Weights of a small mixture-of-experts language model, trained from scratch on English Wikipedia.
Size: 12 layers, width 128, vocabulary 1313, 7.85M parameters.
Below are experts of layer 3 (counted from 0) of a mixture-of-experts language model. Rows are named gate (a neuron's input weights, with its number), up (a neuron's input weights, with its number), down (a neuron's output weights, with its number) and show model dimensions 0-127. Each number is 500 + 50 x the weight over its row's rms, rounded and kept within 0 to 999. Numbers have three digits each.
Before each expert's rows: "gets" lists some tokens that make up at least twice as much of what it gets as of all text. This comes from a sample of Wikipedia text that the model never trained on. Tokens count by the router's weight.

# expert 11
gets: ",", " |", " for", " in", ";", " pro"
gate1:525479494513477444413494554510487422514497502545538457498344520509461530542494411453475561495562507445577503532372395502705506502519508416562471515534516501489504559554548500455519485475479521486448476552504469587509502437465489581578482499496515502500502602411518487532506488386552430479516517548479499496507543501471493488500513538489530513450483480504508618490371586510486439573431
up1:480500500496577502503545418471468500490467457500497516508480521538547608492489725556503506489486528406503425589501508521525501428584525502498353499704502526500547501468478502492495502516560524469524496593486360523534441686503508488488481446499499506431489499482544500471444598483489475509505565575523479501506547490492496478538493512500502500466496495505493476506453519444497512465500
down1:526431441502419462456602496509505474524504527491488466470575489565511461504510519550482493513515497568516477530565554528495493543548469444492511472545537299521472523423434461526493505503496556474537538501498538290498464456483487478491616503484467452425534489511557509431521553555485315546476499525556493504498435501500498500439520507494500522512524519532500478344462533559508587540458

# expert 21
gets: " M", " B", " R", " D", "\n", " S"
gate1:414484526498490530541549499477499458520387536509521521502628486452412527550451498499497506547479452492493667507542535481517498503508498496443550488528507495487464489547591500508564490379488545423504500478502446494481459602456489511446482391503501569483500505521519515340505501523500518503495412507447492503419497493524503509496522563501415509514581501504476471497508450752462465544500
up1:507516500554498501502518545555494475489288596473491497514460476404574598489492542455538507557490405330498495516534505519561554620494517579475511530488457486499529487583517531560502567558412507506420412442442466492511498524602468496488555450501506494540494507507535421451470514625462557512461460458508498505531468505503509488456457572494493505499554496501504511589482389475492421509516
down1:506499579504424506447405527401499550502567487518377478468679530509558497501488494423593491505477476500510489495604481498507540509473488459497510499655544503496487566504443489543503540534466533498394502483486569503508452499496520512573519504506557545450492533504482541480465406506468499502506502365512494514477527581446497609437499389419557511543390501497542499576455412485552471456498

# expert 12
gets: "et", "ic", "ed", "ac", "it", "c"
gate1:429403481490529470547474405552503502514501500500500550455642499588500499561489459578452557500559453413567496505501631452458553485535463490519588525513524498381583481587492495496470502419503523448499514488448501503488522500473499456409484483503578565504371386481447477478509516504511440572503553499530451525512499575572499447477635513466384509445516611499521521497550500500512503448516
up1:493497474501572449534478499514474501502432473503493654500500587404508536500562505439631502480502541443645496488522485454478519446591522498509510603496448515521442490493408533468469501526480479430570494498440495645534539505503480487514432568495527523501459494569476492509497392678501473425511481494503602504460494456659493496512505535530503520498462501492502508483505384525511490503495
down1:500407499510447453509511534501499591479535470514565507556502491505428449525504456482540651487549441603415494568586591528504498490531498516554491457534575501499499505499527472511363452515470528466381476534535525476493513557483485532503477397526500335396494504481503523503497399503511449503560422598448501519518452503515469524515465471622464453501488411488497509575430607521453501520498

# expert 17
gets: "ary", "ant", "ical", "ian", "ion", "ence"
gate1:529467502526489557521521374505422489589469497493409511513466460511500427497494495506497638509498505524576554498501500375487564576513454500481573503502481489469367490529498507502354552486497438472454413490456512452525485600459519515600457513445520403503462427576487476453458468504588500496565575500541504514456557482498630503417501507483497542498506529573526538544495606512500470602501
up1:496496456496501499488476498552508493498493538522504500650559502489491489502496500527553448505392494493501482550497495505686523503523597499501502500510440500488508499523497499478541539447460514387585475350499590483488492345503533385474487500479492522468504550503532554533503495502471500537500471493521531499516500611495489499500385441495513616484721429497527446523500503498531502504500
down1:471595520546444496520542490556548521506516541498433684619383442495471492500526466532524471556466500504498470586480515584531483474543541501529520522398505490492475476568502515515421513497458464481458466501472510510498516428477470546503445548590461500508497518490478555531487481548379547502558444558335568506542500500530321499498489496485509539482501480475448488563383508551542418501467

# expert 23
gets: "re", "le", "y", " E", "he", " se"
gate0:564570509499424492506503498454401470445532448553508489489512503418498500497635506524501579625495524481549500456563519462533577492499486385554494506412523501428405522506627512496504514538486499510504478472558483504522552492491475468495499508493547561485355406437469470506553492523497441500460536499404478502518518539501503498508455544709546518505390519502502534479531500486504500392593
up0:475501499497489460482492536503459496505538573415389480501487485478502539452480519527501515432495390498494502498582498400446467541536459404525622643524464502493511500404497548523582500502456503484497518500315525465481518552393519470475553428521457500498496622513489699596488550501461503452566494531491571465489506474492500408524550424528493493438500497524511503502518471495505507504512
down0:562575513507431438499570483616524455498500438504428501484481463518476564533441562532498587496451492488646418558489571533494511534474481475496575421521441532492442504478502490504513489502501441494467533502389466488495555458540549492523403425570500503413513521500500449546525452510507549569465370502548480363501495524433556541402486426473428574616603517551504533485555534487504479478469

# expert 20
gets: "0", " g", " G", " T", "5", " The"
gate0:505499517498500416495506495500631492418469496492504494501499510450486500448549460506523392524481519525458490472643502582518495609496496490497494508503503608450539496482509356434499520393513498584484558496496503510511506532557619467489490502500336489460555518497423513538490503496459472468503467509507366542503624500499483428512370599496476506510499548474614440541500462477472532500518
up0:527495428504542511530499534439362512520496510509493511502543515503507552595514509562570467444375468482504493527430509502458486456533515547503428475587495448628507488504492519448493546500501509491559465473455432566496462502519497462447503474508545520411505497464639455404524486512506527490495507574519516493478496497495498501664628365510576494489531384526455472497515420500390497389499
down0:520509476596454428582567483446519479465458478502425462496480534397485503484450495494372538498545558368502484531495491531503497530485517507488556588464480494636543498509568468526516511498439548557503478501577427513510505501372487500447520411535626518504477509622527466476525487480552519503520479541459443454501509398542495502529499385502561450500472387518569586480563442592561497514494

# expert 13
gets: ":", "|", " |", "-", " the", "=="
gate1:502494503519500526505505498510500504498499429485496503583508500497497469499417549503505302501510500420516367508421455550500504501500590502515501429456508466452496499500566501448469500452473507506499536436530524525562501432502479494518534456437514499533527498498481499483547485476573458499500343500515481668521512483497509479503381501498472481503586584639510538481436500503497503584695
up1:524509500491476502535505503456498449577501310448554498517380434543499570592499417498507548502499532508508499506643490501446482427503451510499487610586501554504409438501349489459455428453559502510366498505500474404532470611502548494500498501505494477468498453582494507577438616460497546503496570453495552485493499578523503541551553533501483446514499483446491509501521486469502505471512
down1:555426505497375493562410531538512490509500572399501461487517531529533502613430507576466345472512454516366528511516512528481502499487493469509478497502584430462515500476592348490495494451492523524503499530470512489537488570494504486517544458485650496424483415487500523520463496413481532525497591525496494487580507499528601477556487481445429504368518499469473518484536459578476529454570

# expert 7
gets: "b", "l", "in", "th", "t", "er"
gate1:604517505455538503505401482572442506583526587480505494479495561500421479548568424502503500392513491492466549432573611473506497536495482467377503504456497530515530489475510505494552477536403516483514506501519506513512525499616370506451512473499460455481500503497452493477499520500567556529412433512550562473348531477503526555483386504520531561509486427604501625510500459493486622574506
up1:499493546493495500497587491500501501458395448394619498508516533583495490507505501499497519509495401514565524507483438401505484499530454502501509631529515462495466515510605503490524603503500515465488492387493462483584479590436519534483511501561473492641357495518490481531456633499443476547409446516505431461525501498598495408494558468473514465499438505608584532482545469449523514473504
down1:506522422524447483495449448518509447481449502504493370504468504518490415563498484391439615507529464467518477420463408558495553635476504466498543512405514495402567491517524439559520544504529506498519495568513475497511529509547456497520588499512465452492441498503512571402499567500476501500629501451502504547530482452494498455419662496502462495474489498608522471486514664428533536501508

# expert 1
gets: " and", " was", "ly", " to", " is", " as"
gate1:493504505502512509447461504563503502572494405495486502503362502501491487464506480511501482503501479511512468518508472501492589552414469388463487505454496533502502443507584499601410522431566507513501506477507365514480501583460536547664512496503474472575504576444405532495533536498534665500490458526455458531518497498472498454542532510499531591501352517502518591418433497500389520568508
up1:504511500498371494493502438497465468495558530489432514518501501500498474502501509519490549632352542423458484495475614473501444514561500535497501465499511492518491629491497506523517539546413497496499476538502496499426360393451495504498458497415589500442413550494503499573501532425595501477501498510525532523491502530414519515493463497470628501565494376501527423536624501494569463496596
down1:479502496488488468485559509497480497503557514433487467520498501551625526476384501544528505438606552555586489496600500470283470521507549532441504548518511485431521460500491397486500503481500495526499502489499503500617478496492489503440528562514504487509503431496505545343502537610431416480457493461401523464462507617545495516488566390497431507517492490502498494469540497503546492608468

# expert 3
gets: "p", " p", " c", " d", " h", " P"
gate1:501474502506375515423500383522553399505528502502484501501496534613494432449584665505550486446503504589445378501499613499374450499500505499562470502548502551327393498531556533507460500568472527499546515500510512481546484510469495456483498506655553489486501492438484502472541449498532406465500488473506500517499493500537421522453560500524465466496493494503542566502470565501463504514506
up1:534491501467499460501499509380499596520464499563536571510540488399525500504514267577517480509503609374504608465506495499498499571402497522455504690461496501480495509506470459446510509551506499514522431528487474500399491482571518600509500496497475487497501523494490504375523552501485503557482508515469479492495582546504500441497407456440457612514495503494490500503501488502542499500492
down1:494431532589489548496489442511587514505559497497515450501535535379482474527494496479518488538499603459519521518500498503511482582570530469496414531390515539521496614503495565395560516581455513471464514501570415412391405505547596524507513451500486495475557480508452510436471478392473516496433468507449578513474499642474484491511427538500518506494400582485601528491468438496529501480384

# expert 16
gets: "l", "r", "al", "ur", "h", "ol"
gate0:652363601508376451546458487513492498500503502507514500404518454524433497486559466502515467503523500501542470399506455455467506440451422476528482510500475509650505504450505479543489514517579505478528557505504541552567440502517500484505450490509499498634511557392506452568581499502490479483599543478497476632449471512578558499596484558450489469457372499445477477491498441511472500515528
up0:481469513505495505512489441544502460563538502443503600358516502471413500483488472457559449440475502371448495492499540667489562497500498598493365440501501500517510509517498530468465491639577520501462550557478461516512507526547587525512492577519536531511415422606504516502474498500515534499497513553505410499496491438496558509460503506501578499538444457509503487475500498494458701495433
down0:503486542511425522537524549455499462500482399556414474503501405471484521522543484501469564538453572522506535408499545509372507539571544582502537436485500507364516462503489495561488527545522441499525483572519531504513501501573392527564449436500549543498509577439490484522479508352428523450616499558390489501510501417432495453388460533555488469527474553511480494517505494502351498498556

# expert 19
gets: "k", "n", "w", "e", "z", "an"
gate0:648502500477529500502462541494499510500501510460477513410472559497503507535503563450492504517553516524565498503250582498499536510550404505499500513500584488593524437388495500498478473502513504541493507540481548499468439498537467501418431587495470363518505457482492500567471467504510536491490500473506497595415502500597505564552467517481467507564442506453497523498477570508481590369425
up0:483497496462515571496633470500542532681510518620494505536540545522454452533501479466510475501497548499477497567459521507470572586574524500467497482508670443441441515554455465495363494570470502460547465509497516507474504490504631403485452489501448441474499502531619530499587469458538487495544552422506436600502500446491499473508579492463459497527392500506548501494487446470525481452507
down0:465463510430492501478460543477575448538505498435470541497574440508559490493492518517530420526553559523491497495476489505489491540503533530439497548455499484533539575516503443622541446521514499499504497528469487500503556404476492591500392556500502687360498494510499484524475512592477542440498468498426527474549505483436439463494522501401609612513496471448500597464393529547476474532654